From a checkpoint of a small mixture-of-experts model trained on Wikipedia: a shared expert of 256 neurons.
Below are experts of layer 5 (counted from 0) of a mixture-of-experts language model. Rows are named router (the router's row for the expert), gate (a neuron's input weights, with its number), up (a neuron's input weights, with its number), down (a neuron's output weights, with its number) and show model dimensions 256-383. Each number is 200 + 20 x the weight over its row's rms, rounded and kept within 0 to 999.
After each expert's rows: "comes before" lists some tokens at least twice as common just after its tokens as in all text. This comes from a sample of Wikipedia text that the model never trained on. Tokens count by the router's weight.

# expert 57
router,200,183,165,189,247,217,173,208,197,195,168,200,207,196,229,239,230,216,226,209,216,176,207,181,217,202,230,200,212,197,189,162,191,185,208,193,205,192,215,182,188,191,207,201,210,198,163,183,206,217,232,208,199,209,220,242,200,187,187,198,201,179,209,175,202,212,181,157,221,191,192,180,195,200,167,200,186,216,224,185,218,214,221,229,235,168,206,195,202,138,167,165,207,175,208,235,180,178,210,218,207,217,252,209,157,209,189,184,213,206,184,196,198,190,203,221,191,217,174,171,195,196,204,221,215,179,175,186
gate0,210,193,190,221,176,186,182,210,205,191,209,188,216,185,215,208,225,224,192,202,196,190,167,181,194,210,183,188,217,177,192,209,221,209,195,233,205,205,183,201,184,210,169,195,191,188,218,184,199,208,186,196,211,167,190,197,200,189,209,214,225,208,201,204,220,219,189,219,215,163,192,201,189,206,213,211,184,209,175,186,170,205,230,212,186,161,209,191,179,167,235,213,236,189,216,176,216,196,223,230,225,227,215,186,196,196,219,212,220,197,184,195,187,208,210,212,180,173,203,236,239,177,210,218,227,195,192,196
up0,212,233,207,198,221,209,209,187,173,206,208,184,206,189,175,205,171,183,217,198,190,207,216,212,184,178,201,206,178,204,193,200,196,175,216,176,208,161,213,227,182,169,178,191,218,198,199,215,178,186,222,179,198,217,196,207,179,213,185,213,214,220,199,209,201,183,208,207,204,213,202,209,216,219,203,187,213,200,224,206,213,184,149,207,181,234,200,228,210,266,164,188,194,194,201,213,184,198,180,191,198,138,185,184,197,233,189,201,173,180,180,227,203,201,229,177,212,200,221,160,195,204,193,194,138,186,216,237
down0,196,210,216,219,228,175,178,209,198,222,189,195,179,181,192,213,209,168,196,197,171,220,222,208,185,202,241,190,224,161,173,213,183,179,215,175,210,212,216,196,184,197,207,217,217,219,201,196,223,153,228,196,196,221,223,171,186,221,196,221,204,220,219,178,176,202,194,183,190,221,180,156,170,180,189,186,231,194,205,161,175,237,186,207,184,169,209,194,195,194,186,203,171,200,206,212,206,228,186,200,210,230,154,183,224,208,215,222,221,198,221,176,214,236,167,202,218,202,195,197,173,234,201,230,195,217,208,238
comes before: " of", ",", ".", "s", " and", " in"

# expert 5
router,227,185,208,226,217,209,194,202,185,212,192,216,193,159,230,221,210,221,202,201,217,219,205,190,211,210,187,215,162,196,188,201,167,209,238,194,205,203,202,251,195,181,166,200,170,190,217,204,184,202,213,227,233,200,193,204,208,210,202,262,219,216,184,178,240,190,200,215,235,218,188,203,223,199,187,207,224,224,197,170,193,216,175,221,249,197,197,208,235,195,184,215,183,211,181,203,204,218,170,215,228,220,178,216,177,223,180,190,166,219,193,218,191,223,191,150,216,191,198,209,193,198,228,189,219,179,230,223
gate1,205,179,171,209,190,178,189,208,211,208,221,210,187,188,204,191,188,206,167,205,215,193,207,161,196,193,157,214,191,201,216,182,213,204,244,186,204,186,202,190,194,152,200,198,188,208,194,194,212,211,195,184,227,193,205,199,182,220,212,188,215,200,200,191,211,157,190,205,222,218,225,231,207,187,171,219,228,212,166,187,212,173,199,219,210,155,198,224,203,201,191,223,196,208,179,245,217,182,168,221,184,183,162,256,191,199,185,176,202,178,190,234,181,222,211,198,203,171,238,199,191,191,205,222,234,249,221,222
up1,198,193,201,211,157,160,202,209,208,171,210,206,215,178,216,195,190,207,222,220,200,192,204,207,196,216,155,198,211,186,227,176,176,188,230,194,174,215,231,167,143,193,185,230,192,191,194,218,197,219,191,175,204,236,225,212,227,191,250,197,181,162,215,202,211,148,209,206,200,184,215,206,197,172,170,219,191,207,190,191,189,202,221,186,202,213,203,200,237,177,174,230,184,200,234,171,190,220,237,196,202,187,184,194,188,184,195,197,225,195,204,229,211,191,190,186,234,174,193,185,225,197,238,205,207,176,198,220
down1,179,208,205,172,197,206,211,225,229,196,241,193,212,211,203,218,236,199,190,191,177,216,197,200,174,241,215,201,193,206,235,194,203,204,222,210,203,211,231,213,192,169,225,196,228,207,178,210,158,245,183,206,174,197,216,191,184,203,193,204,197,176,218,208,215,253,198,186,190,254,175,165,199,200,167,195,152,196,210,173,187,233,224,197,178,179,194,207,180,196,216,215,187,196,195,177,206,195,193,230,198,186,205,184,159,191,180,185,169,192,201,167,227,201,227,190,204,185,201,141,197,188,231,214,210,179,189,168
comes before: " to", " the", " as", " was", " by", " in"

# expert 36
router,174,199,187,241,181,247,182,206,188,194,207,205,231,201,214,222,182,201,199,218,200,186,211,182,212,255,179,199,203,210,258,214,185,168,207,211,201,253,211,237,193,212,218,196,214,188,176,191,233,226,186,224,211,154,196,206,195,195,222,225,235,154,181,181,209,198,188,189,230,193,191,233,222,227,189,200,205,218,196,195,189,263,216,207,217,193,197,209,171,190,203,201,173,222,166,189,213,193,195,202,204,209,250,215,178,216,166,230,214,177,194,180,208,203,248,231,219,187,224,220,174,194,214,213,163,198,226,217
gate1,196,188,200,258,214,178,269,183,190,212,185,195,202,225,229,201,220,219,159,196,214,207,225,205,164,203,232,189,208,222,220,218,203,189,166,205,199,201,206,191,184,182,206,199,193,201,163,198,227,163,181,186,196,213,197,189,182,231,181,193,208,183,203,238,170,196,169,229,219,153,167,198,190,230,203,226,170,198,211,212,206,168,227,212,219,195,198,172,223,198,216,220,170,190,185,212,233,186,190,237,221,217,196,177,191,199,229,192,190,169,196,200,203,173,215,183,190,210,196,191,208,255,175,182,216,218,190,190
up1,223,206,197,190,179,222,215,230,186,242,201,198,184,203,180,171,254,251,174,215,178,199,198,198,203,219,195,219,188,218,200,211,207,209,172,179,197,187,145,208,200,221,209,176,200,177,238,211,227,211,199,170,214,213,226,192,195,226,230,199,200,221,168,212,171,210,205,198,192,188,206,210,210,214,192,200,206,223,186,200,223,222,227,210,206,206,182,199,177,225,195,211,202,204,212,201,187,213,185,224,201,208,206,191,208,213,212,190,247,178,189,223,193,164,221,207,198,212,173,192,196,232,182,198,204,182,197,239
down1,179,215,210,175,207,193,218,195,190,228,206,207,209,180,159,239,189,238,197,190,180,190,186,207,210,166,201,192,222,180,216,235,221,173,222,222,182,194,232,195,208,165,183,185,205,224,175,203,166,207,219,204,230,235,184,238,212,207,240,189,243,195,229,193,196,206,215,231,162,157,221,197,202,185,211,163,200,241,187,201,187,206,235,175,219,203,169,214,227,189,226,199,190,219,172,155,247,228,188,192,152,205,172,182,180,204,183,222,190,223,235,203,217,221,210,217,189,202,198,195,230,217,241,212,249,207,184,197
comes before: " the", " a", " his", " he", " their", " its"

# expert 60
router,193,222,175,199,185,199,201,178,157,208,185,226,229,210,195,232,238,201,252,211,185,229,191,216,207,200,222,196,189,185,214,193,173,195,152,177,198,216,202,192,203,214,217,202,166,200,189,181,221,207,165,223,178,185,203,200,198,210,164,203,216,245,193,195,194,191,204,182,190,216,175,202,219,198,187,207,223,207,228,188,179,192,217,213,212,185,200,231,191,183,154,188,161,164,172,203,238,203,186,228,234,230,198,183,178,203,193,212,239,179,175,206,211,237,216,185,191,191,207,216,181,185,217,242,224,214,230,174
gate11,181,207,207,217,208,200,215,225,218,193,181,173,212,210,183,162,244,217,201,190,231,219,218,232,183,183,217,204,201,154,151,216,169,196,228,201,189,208,210,214,147,237,204,175,184,170,194,197,230,197,193,211,187,176,224,181,200,209,194,173,200,216,153,182,212,217,217,214,204,223,182,198,224,188,186,202,227,199,182,206,242,209,206,161,200,206,198,179,230,195,193,207,229,182,205,225,193,156,205,216,197,217,225,193,195,194,178,196,188,225,179,204,188,197,186,189,236,207,213,209,205,174,219,170,221,210,202,196
up11,240,219,238,200,190,210,192,173,190,236,174,180,217,199,188,208,223,208,223,227,196,226,195,171,191,190,203,177,248,197,219,199,196,176,230,221,179,254,213,208,210,208,223,181,205,242,181,195,206,217,203,206,227,199,249,200,218,181,173,201,208,219,170,154,189,195,200,204,186,185,202,198,221,190,173,198,233,187,209,188,179,199,207,170,233,208,180,152,226,189,203,214,194,183,187,191,185,173,199,181,215,200,199,160,242,214,205,197,197,200,202,199,196,187,194,197,187,213,200,190,206,210,199,163,227,192,215,196
down11,193,199,153,217,205,237,183,213,210,209,188,195,157,186,193,183,225,192,222,204,203,198,163,193,225,166,177,198,184,216,206,180,234,203,220,194,191,195,170,188,182,222,227,176,163,187,188,198,229,205,209,190,159,215,215,221,198,232,195,197,165,217,201,202,197,176,197,239,199,230,210,213,210,192,233,192,212,211,180,220,222,200,194,201,232,209,239,219,244,231,191,188,185,188,164,220,202,199,230,225,228,200,210,192,178,202,242,153,181,224,197,219,197,171,227,185,202,183,225,184,209,194,216,199,201,181,152,178
comes before: " the", " a", " his", " this", " its", " her"

# expert 48
router,221,193,207,200,199,196,207,207,180,210,203,209,211,192,255,202,228,204,286,184,207,217,205,203,202,216,201,205,187,190,215,193,182,182,178,189,236,218,172,196,202,173,226,221,199,221,192,205,213,241,200,190,198,214,226,227,185,211,191,187,211,187,181,186,200,181,200,176,220,171,197,199,235,222,172,188,167,228,212,193,191,199,223,176,212,217,181,206,239,175,202,169,173,146,180,191,201,216,223,242,267,208,203,181,198,202,161,239,222,188,186,192,237,193,184,211,184,198,184,197,160,200,222,238,200,205,190,185
gate1,173,207,245,224,203,219,178,219,129,195,194,212,174,179,196,219,197,220,217,218,199,166,216,217,169,178,222,192,193,209,221,221,177,200,190,169,198,197,193,172,213,204,222,195,196,221,195,200,205,178,201,146,182,206,244,215,217,202,234,184,180,179,182,181,204,196,173,173,204,208,180,215,199,202,207,201,210,224,227,211,205,232,205,218,199,177,167,208,233,226,179,185,219,161,194,193,199,210,202,189,204,180,225,164,221,172,222,207,218,229,204,188,209,179,189,217,214,237,220,174,174,196,242,233,193,216,213,171
up1,190,222,213,229,226,215,161,202,162,253,184,209,201,200,179,219,201,227,216,249,170,187,199,196,200,194,181,180,193,167,186,210,167,208,175,173,207,172,182,209,207,210,250,210,209,228,218,210,213,245,242,157,199,226,214,204,210,212,216,190,158,211,201,195,228,224,187,204,217,243,185,198,205,224,260,162,207,196,178,213,179,222,190,211,216,215,162,201,206,213,190,215,208,171,181,172,200,187,207,189,218,170,225,172,210,194,206,203,225,207,214,202,221,154,170,215,200,209,228,147,181,184,244,179,204,195,204,194
down1,237,220,204,193,179,196,190,213,217,200,216,176,203,214,178,236,219,196,195,207,232,205,199,229,215,182,168,181,210,199,215,213,227,155,167,208,201,178,205,166,192,205,234,215,226,191,233,202,191,209,219,229,200,177,207,184,176,203,181,189,220,213,213,232,190,191,219,218,193,143,203,191,211,169,227,211,238,208,175,208,164,172,234,223,214,225,169,194,198,184,209,201,196,211,223,171,217,183,170,219,240,166,172,198,181,187,187,212,216,203,198,207,210,241,188,196,210,232,192,196,233,175,168,203,211,187,196,202
comes before: "=", "-", "|", "The", "In", "s"

# expert 37
router,215,163,194,187,232,225,219,205,186,223,168,208,251,177,184,237,198,212,232,181,220,237,224,187,206,197,186,186,189,196,194,186,176,196,177,178,214,185,204,208,180,173,220,192,204,211,190,219,207,209,228,217,225,170,210,219,210,176,158,183,212,182,191,187,179,183,193,174,225,176,173,186,206,198,242,185,171,224,211,185,186,191,210,197,239,205,204,196,191,197,157,195,188,195,203,212,202,227,203,259,209,217,196,206,212,237,209,208,206,217,200,195,216,185,202,185,185,216,164,204,185,195,190,221,200,213,201,209
gate0,199,179,246,232,198,214,209,190,202,215,204,207,202,176,215,206,203,177,197,174,207,207,204,225,202,208,209,195,172,214,201,189,184,202,205,231,193,199,220,212,192,193,235,218,182,192,177,212,184,200,206,202,200,205,191,173,158,180,178,206,195,212,225,182,205,211,184,193,210,169,185,201,214,211,162,187,187,181,196,187,213,194,222,161,173,186,201,225,230,235,189,223,244,253,190,211,204,173,160,201,198,166,163,228,235,198,236,218,185,229,183,178,198,211,184,212,210,196,201,204,245,199,209,205,214,217,212,173
up0,187,203,162,216,225,200,218,207,197,215,144,193,204,197,200,199,217,187,200,195,220,166,209,203,183,223,212,199,193,186,208,184,225,199,237,201,202,182,165,197,196,225,198,217,290,208,229,195,199,204,208,215,234,195,188,196,179,202,188,244,191,189,190,213,210,209,193,224,186,195,185,137,182,186,168,210,206,212,208,174,178,214,238,234,203,190,201,202,189,197,179,231,212,162,214,199,226,195,197,220,189,166,170,233,178,184,215,182,214,198,227,207,212,156,200,205,201,223,179,223,190,191,206,208,175,226,204,173
down0,216,170,211,175,225,193,178,230,187,221,235,200,185,174,192,209,186,202,176,173,195,187,210,247,180,207,186,188,178,198,183,212,197,194,206,194,206,212,211,217,200,230,175,181,222,189,191,221,187,171,213,204,192,185,234,188,186,230,200,194,181,220,203,191,200,204,235,201,219,228,218,160,206,176,251,207,215,205,242,205,179,195,203,192,204,157,212,166,204,179,212,186,228,202,222,187,199,195,189,212,215,229,180,220,194,235,203,192,159,186,202,210,218,176,199,213,195,197,202,213,209,208,178,182,227,169,180,206
comes before: " |", "  ", "|", ":", "%", " election"

# expert 59
router,219,204,184,217,213,178,195,245,134,202,226,212,209,170,173,197,196,212,211,208,175,232,212,200,212,195,216,206,187,210,241,176,152,217,194,173,211,211,211,204,218,175,210,218,176,171,217,212,211,202,184,193,250,173,190,248,186,206,214,206,193,186,177,146,176,193,180,192,209,185,166,182,227,249,195,183,192,210,195,151,178,211,238,204,199,196,200,236,238,209,184,189,174,219,199,203,219,225,227,254,219,227,225,195,164,214,197,231,214,227,172,203,212,197,228,199,192,193,206,197,203,199,220,175,177,206,178,213
gate0,184,195,170,177,216,193,222,218,217,154,203,178,190,213,160,181,203,190,193,204,196,187,217,226,205,194,201,208,186,180,191,221,200,176,216,200,183,194,198,196,189,185,252,171,218,206,169,181,254,211,219,202,179,164,239,201,221,194,155,193,234,218,193,205,198,167,190,213,179,158,223,203,190,202,179,221,205,189,184,165,199,213,203,179,170,196,206,209,211,207,211,222,197,213,212,202,199,197,192,213,196,184,206,203,216,179,204,173,212,197,240,165,197,169,227,198,245,223,177,221,230,177,187,207,213,180,189,214
up0,170,199,220,180,222,192,224,158,196,171,222,173,219,193,230,197,186,184,199,216,200,160,195,174,217,222,205,207,204,192,188,206,192,206,240,174,208,212,192,228,201,187,198,211,204,201,184,218,200,163,197,212,174,224,185,205,199,212,189,175,196,201,175,211,187,210,218,185,165,184,202,193,215,200,204,174,214,215,170,169,212,156,196,215,189,165,201,206,221,198,202,215,187,187,249,249,201,141,252,164,181,196,164,201,184,151,211,166,188,206,156,232,191,195,197,180,200,212,207,195,193,212,190,210,194,211,169,193
down0,201,213,187,216,192,187,161,190,225,178,239,240,191,218,182,210,215,170,221,181,202,219,197,177,220,207,213,210,230,179,208,192,162,166,203,209,244,180,213,215,193,191,221,212,228,180,181,207,179,191,219,211,185,208,187,224,201,220,183,205,207,207,191,197,185,191,195,194,207,202,182,246,191,190,181,212,210,215,199,183,182,225,165,162,198,172,193,231,197,169,212,196,192,212,196,213,189,179,218,188,151,193,209,179,190,221,198,160,230,198,213,205,208,213,221,176,226,199,202,196,198,190,172,211,209,186,270,192
comes before: ":", ")", "\n", "°", " (", "″"

# expert 63
router,202,188,189,220,211,212,198,209,184,203,191,230,205,189,211,219,212,183,228,209,212,188,231,189,196,229,212,180,185,190,208,214,107,171,165,216,207,184,211,184,178,194,224,223,218,202,179,156,210,204,220,220,208,212,223,209,220,192,161,205,222,215,153,161,200,228,176,199,266,162,170,203,191,209,179,159,201,220,205,161,172,196,225,191,240,190,169,218,195,178,191,233,218,210,167,180,174,203,190,233,244,205,215,206,205,199,179,189,230,169,212,194,229,186,193,219,172,194,202,210,178,177,236,203,161,188,196,186
gate1,205,218,189,196,204,225,198,211,216,220,176,223,219,216,205,198,150,206,257,224,196,184,188,221,217,197,184,177,172,213,199,220,185,184,176,214,218,188,213,227,213,165,188,215,179,212,179,199,197,209,240,206,217,226,164,180,173,218,166,203,188,209,192,215,192,210,202,191,204,194,165,188,170,182,200,150,218,217,186,198,213,227,216,175,189,154,224,212,176,221,234,207,192,207,198,202,193,185,226,189,227,218,196,222,204,221,191,210,220,168,189,186,217,232,174,199,195,219,213,212,222,218,171,175,180,200,180,208
up1,214,202,194,222,205,157,265,201,183,197,191,171,212,191,190,183,215,209,177,177,207,227,187,171,197,173,191,182,217,195,186,203,224,206,194,201,175,182,164,213,191,279,194,180,209,193,194,187,182,209,211,209,188,200,192,206,193,220,207,201,208,216,179,163,192,167,201,208,190,207,208,204,201,207,170,210,182,195,198,208,212,192,193,244,219,214,166,226,216,191,167,191,203,181,217,216,220,217,185,217,186,232,215,194,178,211,203,181,147,208,201,213,181,189,219,208,227,184,195,224,199,232,231,190,183,171,224,196
down1,214,242,166,192,182,227,203,204,186,240,196,211,251,230,205,200,194,205,218,211,215,200,169,237,182,174,175,182,172,172,232,175,216,185,210,202,199,173,177,211,199,220,155,153,198,172,198,198,178,197,177,224,206,207,210,202,197,212,163,176,211,188,201,234,201,208,172,217,200,210,200,190,193,206,184,211,217,203,163,213,191,198,177,219,188,188,190,201,181,147,235,181,162,179,179,191,221,188,199,203,181,209,220,222,200,221,218,236,170,197,189,203,222,166,210,196,179,193,191,201,217,195,191,232,223,192,203,176
comes before: "  ", "\n", " 1", " 0", " 2", " 3"

# expert 44
router,202,191,199,205,215,207,203,208,181,218,191,224,192,186,230,217,241,193,217,202,158,211,190,144,190,241,215,178,215,201,194,177,196,187,215,180,212,181,186,168,215,177,217,249,179,217,162,206,198,207,203,210,182,177,185,229,201,212,215,202,213,178,164,170,203,211,196,201,237,208,196,192,218,183,200,200,235,229,222,179,221,222,189,203,239,207,186,196,215,168,127,179,202,190,171,212,204,199,203,215,244,215,246,194,177,186,189,162,195,214,177,199,202,238,208,212,197,229,189,217,230,205,211,187,163,187,181,210
gate0,194,196,208,198,210,230,219,216,218,225,190,200,206,208,213,186,171,171,173,207,210,191,206,193,224,155,200,191,180,210,184,196,227,201,212,167,238,179,249,184,192,196,246,198,204,182,193,209,209,217,179,203,206,190,211,202,171,218,183,194,207,221,185,203,167,193,211,190,207,156,231,181,205,197,183,168,213,185,212,181,208,190,228,196,196,235,197,199,238,188,188,196,197,207,205,188,162,173,180,206,234,202,230,228,195,178,186,196,200,190,184,232,218,229,222,178,192,192,219,233,194,223,185,208,180,195,189,195
up0,178,176,215,232,186,244,210,208,213,215,183,227,209,221,212,195,184,172,195,187,187,171,192,185,220,197,216,178,169,228,235,188,207,214,205,175,244,211,231,179,215,211,209,227,201,200,178,208,205,207,220,181,197,181,222,234,159,239,206,206,210,244,199,183,198,211,204,175,174,201,222,170,202,191,224,188,208,199,243,189,170,184,209,249,199,202,165,184,223,185,191,188,177,190,218,212,202,199,164,199,192,227,213,175,166,190,170,151,191,214,171,228,216,216,220,185,228,186,190,206,230,211,194,219,180,217,153,231
down0,235,206,157,209,206,231,198,178,213,166,209,209,210,210,173,175,223,195,181,230,181,228,236,184,184,189,208,196,213,156,200,215,182,213,168,151,207,210,261,171,259,204,182,238,176,223,223,200,228,197,216,179,173,196,177,204,219,228,235,182,269,186,239,195,189,203,235,237,183,204,218,207,181,204,186,181,181,178,211,204,225,184,216,185,250,221,183,192,210,169,234,191,177,215,220,167,179,234,197,173,213,192,207,180,196,183,217,184,217,184,164,245,204,198,203,177,226,220,216,196,205,188,183,190,171,195,198,219
comes before: ",", ".", "\n", " |", " and", " of"

# expert 16
router,199,152,168,214,205,192,218,203,195,163,169,222,241,200,206,221,193,221,231,193,186,220,195,182,176,190,178,209,181,164,216,213,163,184,176,210,239,182,220,237,189,166,221,205,208,212,177,215,188,204,186,225,192,206,249,211,192,192,172,190,243,226,201,199,230,210,225,201,232,208,194,209,239,241,182,166,208,220,191,171,208,198,217,203,216,213,175,225,186,195,201,224,199,213,184,209,179,230,207,239,216,198,191,200,187,174,205,191,209,215,177,221,205,182,227,184,217,175,192,197,221,201,221,206,200,185,221,213
gate0,229,164,177,178,203,225,227,207,225,167,212,164,210,218,204,195,193,160,202,197,198,173,196,191,161,200,181,175,194,203,180,209,204,216,197,196,247,192,196,225,224,218,222,185,164,182,181,185,198,203,202,205,204,166,159,225,196,218,213,200,236,166,168,215,180,203,213,198,178,212,189,203,220,193,202,216,213,235,192,160,198,187,182,206,183,199,199,195,168,238,223,199,218,194,219,201,179,201,167,200,195,219,176,189,165,209,188,217,194,221,219,200,202,214,217,161,220,190,190,209,188,220,203,199,181,195,194,204
up0,219,206,209,179,207,204,212,217,210,210,200,203,219,201,200,198,233,222,222,209,202,194,246,177,212,219,209,162,215,160,191,197,229,240,190,190,192,225,209,185,193,187,226,222,219,228,167,197,224,190,223,173,184,199,151,202,208,187,166,211,163,210,235,176,183,243,175,162,194,178,215,204,192,184,199,178,193,186,184,221,201,212,213,200,200,191,190,187,187,161,201,218,210,170,179,247,188,200,182,225,190,193,198,205,208,170,212,175,171,157,224,228,209,183,176,199,215,244,196,168,222,185,215,193,197,197,185,166
down0,209,181,190,166,179,218,211,217,221,181,165,233,183,163,197,208,175,198,188,158,215,194,219,214,227,207,216,183,184,208,205,213,207,190,218,168,191,204,187,194,219,215,182,198,188,223,212,150,198,187,171,217,197,204,220,246,231,225,222,186,195,211,216,203,202,225,202,187,191,197,184,209,212,227,215,161,177,207,228,215,179,218,190,202,197,196,198,182,210,202,154,205,174,219,174,191,203,209,208,194,186,209,216,197,208,149,190,208,179,205,179,203,228,201,192,221,195,196,206,166,185,189,221,224,217,167,207,162
comes before: "=", "\n\n", "\n", ":", "See", "History"

# expert 6
router,196,167,201,236,222,210,223,205,199,218,199,222,218,209,247,235,199,196,193,209,193,212,237,207,206,239,187,135,196,207,191,210,195,167,198,188,205,223,200,198,223,198,211,157,194,182,208,198,180,180,234,203,189,218,222,203,179,206,205,245,214,196,225,189,180,169,177,201,229,224,189,204,203,196,184,186,176,234,172,194,156,220,231,227,231,186,177,197,186,174,194,204,203,195,146,229,214,203,171,207,195,233,223,207,180,219,173,233,180,203,184,179,239,227,199,180,206,197,199,200,175,189,226,192,196,185,231,204
gate1,205,170,206,162,195,154,201,195,194,219,181,219,207,186,200,255,203,216,224,229,212,203,217,175,219,178,176,185,195,219,182,174,188,193,185,222,199,204,197,233,221,227,142,163,208,222,227,203,180,217,252,209,203,200,185,176,221,227,205,197,232,196,191,159,204,217,212,171,181,208,207,171,188,176,191,178,167,213,177,239,210,217,184,200,211,180,194,186,191,205,199,231,194,187,201,227,207,221,172,190,190,219,198,211,187,208,226,214,201,192,189,231,199,214,205,181,215,240,205,198,181,153,185,200,254,185,196,222
up1,201,185,177,189,171,208,192,191,196,210,217,195,204,169,208,191,205,220,174,223,161,222,169,195,219,162,199,178,197,189,191,191,182,179,196,190,207,221,186,221,187,219,189,211,188,189,176,217,184,191,212,194,212,232,186,207,195,203,215,219,205,223,148,159,173,191,202,167,173,237,225,208,170,225,184,202,196,193,224,185,227,202,187,189,197,176,178,205,189,229,224,175,245,196,192,198,202,195,218,224,205,192,238,197,222,216,216,208,204,231,231,188,198,208,186,174,227,212,173,201,228,188,197,186,214,189,203,209
down1,207,191,188,182,219,194,225,200,195,220,194,215,217,172,200,224,209,202,199,186,205,215,229,187,173,167,184,177,235,201,184,144,200,191,225,234,215,219,184,198,213,228,173,153,205,215,197,194,191,187,238,175,152,214,185,213,181,207,213,188,210,243,203,186,247,193,194,188,183,233,235,216,192,196,206,221,218,244,221,182,198,189,201,235,206,204,185,187,203,228,187,208,185,205,203,201,191,221,228,215,220,190,183,184,196,172,210,216,207,159,197,177,204,202,204,180,207,180,227,209,216,188,184,182,194,200,197,192
comes before: " the", " a", " his", " an", " he", " her"

# expert 61
router,231,190,201,216,230,189,211,221,157,192,182,210,191,180,236,209,222,193,226,223,189,221,237,185,196,216,232,217,222,198,213,189,172,208,184,188,214,209,210,211,213,191,219,209,216,204,155,187,194,195,190,197,219,191,203,230,207,198,204,227,181,200,203,184,194,192,199,163,261,165,198,204,203,218,175,189,188,235,183,150,208,197,226,225,249,209,180,207,229,165,153,193,214,195,194,204,197,242,214,228,217,197,210,204,195,208,179,198,230,188,171,227,225,191,226,204,208,180,197,210,210,203,210,193,174,194,201,219
gate0,156,215,199,195,183,170,192,192,197,187,198,192,207,194,227,197,154,198,198,206,185,192,206,195,191,226,194,207,198,219,166,226,170,201,195,202,214,196,187,209,183,214,178,209,181,179,179,199,223,179,208,202,206,239,205,230,215,144,190,168,198,235,217,228,224,201,181,189,188,175,199,207,211,204,175,195,201,202,192,219,190,216,217,186,211,215,160,146,204,190,185,201,208,196,219,179,193,250,206,205,217,225,219,200,205,181,210,167,223,181,132,213,227,212,218,226,216,207,196,189,236,208,181,167,210,207,166,166
up0,214,179,210,212,166,228,194,203,217,199,190,181,211,212,180,197,208,202,193,192,196,221,133,198,232,171,189,211,197,186,227,193,218,217,234,212,170,190,187,226,214,196,199,204,216,207,199,182,204,204,220,180,183,168,215,192,185,240,199,218,174,163,187,165,183,185,209,195,216,196,179,175,194,202,198,219,257,229,205,170,214,188,153,203,218,187,232,233,199,231,233,213,183,217,250,238,181,201,205,211,176,235,206,195,197,201,162,178,228,193,239,201,182,180,151,201,191,198,192,225,171,180,214,241,202,246,184,187
down0,192,203,204,213,228,155,211,201,197,204,213,215,195,190,190,214,227,223,184,183,214,188,211,208,188,183,209,247,177,186,216,182,200,221,202,204,224,192,204,214,165,182,177,208,195,189,235,166,204,210,175,230,183,166,215,192,182,179,187,172,256,190,197,231,156,230,190,224,172,190,195,205,200,218,183,177,213,165,205,172,179,197,196,194,207,206,194,228,180,191,224,207,230,206,177,186,196,234,185,205,210,167,226,201,183,211,212,219,194,232,199,213,209,213,209,197,224,211,201,206,191,212,176,210,213,176,207,212
comes before: " |", ")", "E", "N", "°", "L"

# expert 2
router,200,186,198,205,237,213,175,179,183,202,178,208,211,206,188,199,189,206,218,173,193,216,211,160,174,204,200,198,190,173,191,206,191,187,189,199,248,225,202,235,175,193,211,210,176,191,181,190,240,204,199,211,201,212,235,218,208,183,196,211,214,194,189,214,188,178,218,163,211,180,182,225,228,188,211,190,210,236,158,172,224,182,205,184,208,230,179,234,217,146,202,219,190,210,179,239,206,215,225,193,229,219,204,200,184,191,217,191,218,200,205,174,224,225,212,195,205,177,185,179,183,212,201,227,188,182,231,207
gate0,194,184,213,212,227,215,218,174,174,203,185,199,211,209,192,221,163,168,195,188,255,212,249,159,196,200,193,216,183,198,200,214,186,195,190,199,194,230,206,223,211,189,222,184,208,198,198,222,214,204,182,208,211,223,241,223,185,171,225,197,216,170,167,178,206,214,176,174,229,181,173,187,216,187,220,203,207,191,201,197,223,199,185,227,176,208,182,207,210,175,147,247,208,207,193,190,187,188,220,191,224,247,181,204,225,204,192,157,202,198,227,219,212,222,189,225,238,199,217,198,219,167,214,206,164,178,249,210
up0,196,184,210,189,192,200,192,187,195,169,200,235,203,212,208,222,182,202,202,183,213,169,186,177,213,173,217,195,176,211,232,205,219,208,199,207,214,204,215,221,225,226,216,248,216,190,180,213,233,200,187,186,192,197,193,224,210,215,222,189,216,185,220,192,176,185,193,185,162,210,187,209,198,213,202,230,195,215,192,211,198,199,214,200,176,216,213,215,195,210,238,237,220,196,179,205,223,163,222,218,208,229,226,201,187,214,211,175,216,222,212,179,196,173,171,199,248,221,220,193,220,219,180,214,212,162,214,200
down0,202,182,228,224,210,211,251,186,187,203,245,187,204,186,213,197,182,179,192,205,179,207,195,188,218,180,186,183,212,197,181,189,218,187,211,185,179,170,202,200,200,198,164,201,230,166,192,199,201,193,232,217,196,213,198,185,228,206,168,197,176,201,207,203,225,242,229,223,183,188,202,207,196,164,192,256,179,193,178,237,207,184,199,238,210,180,197,197,207,208,209,205,203,207,200,215,198,201,219,167,248,189,170,202,184,198,201,225,175,201,182,193,204,186,207,211,216,228,213,192,195,206,204,214,211,226,151,211
comes before: "=", "\n", "\n\n", "o", "See", " de"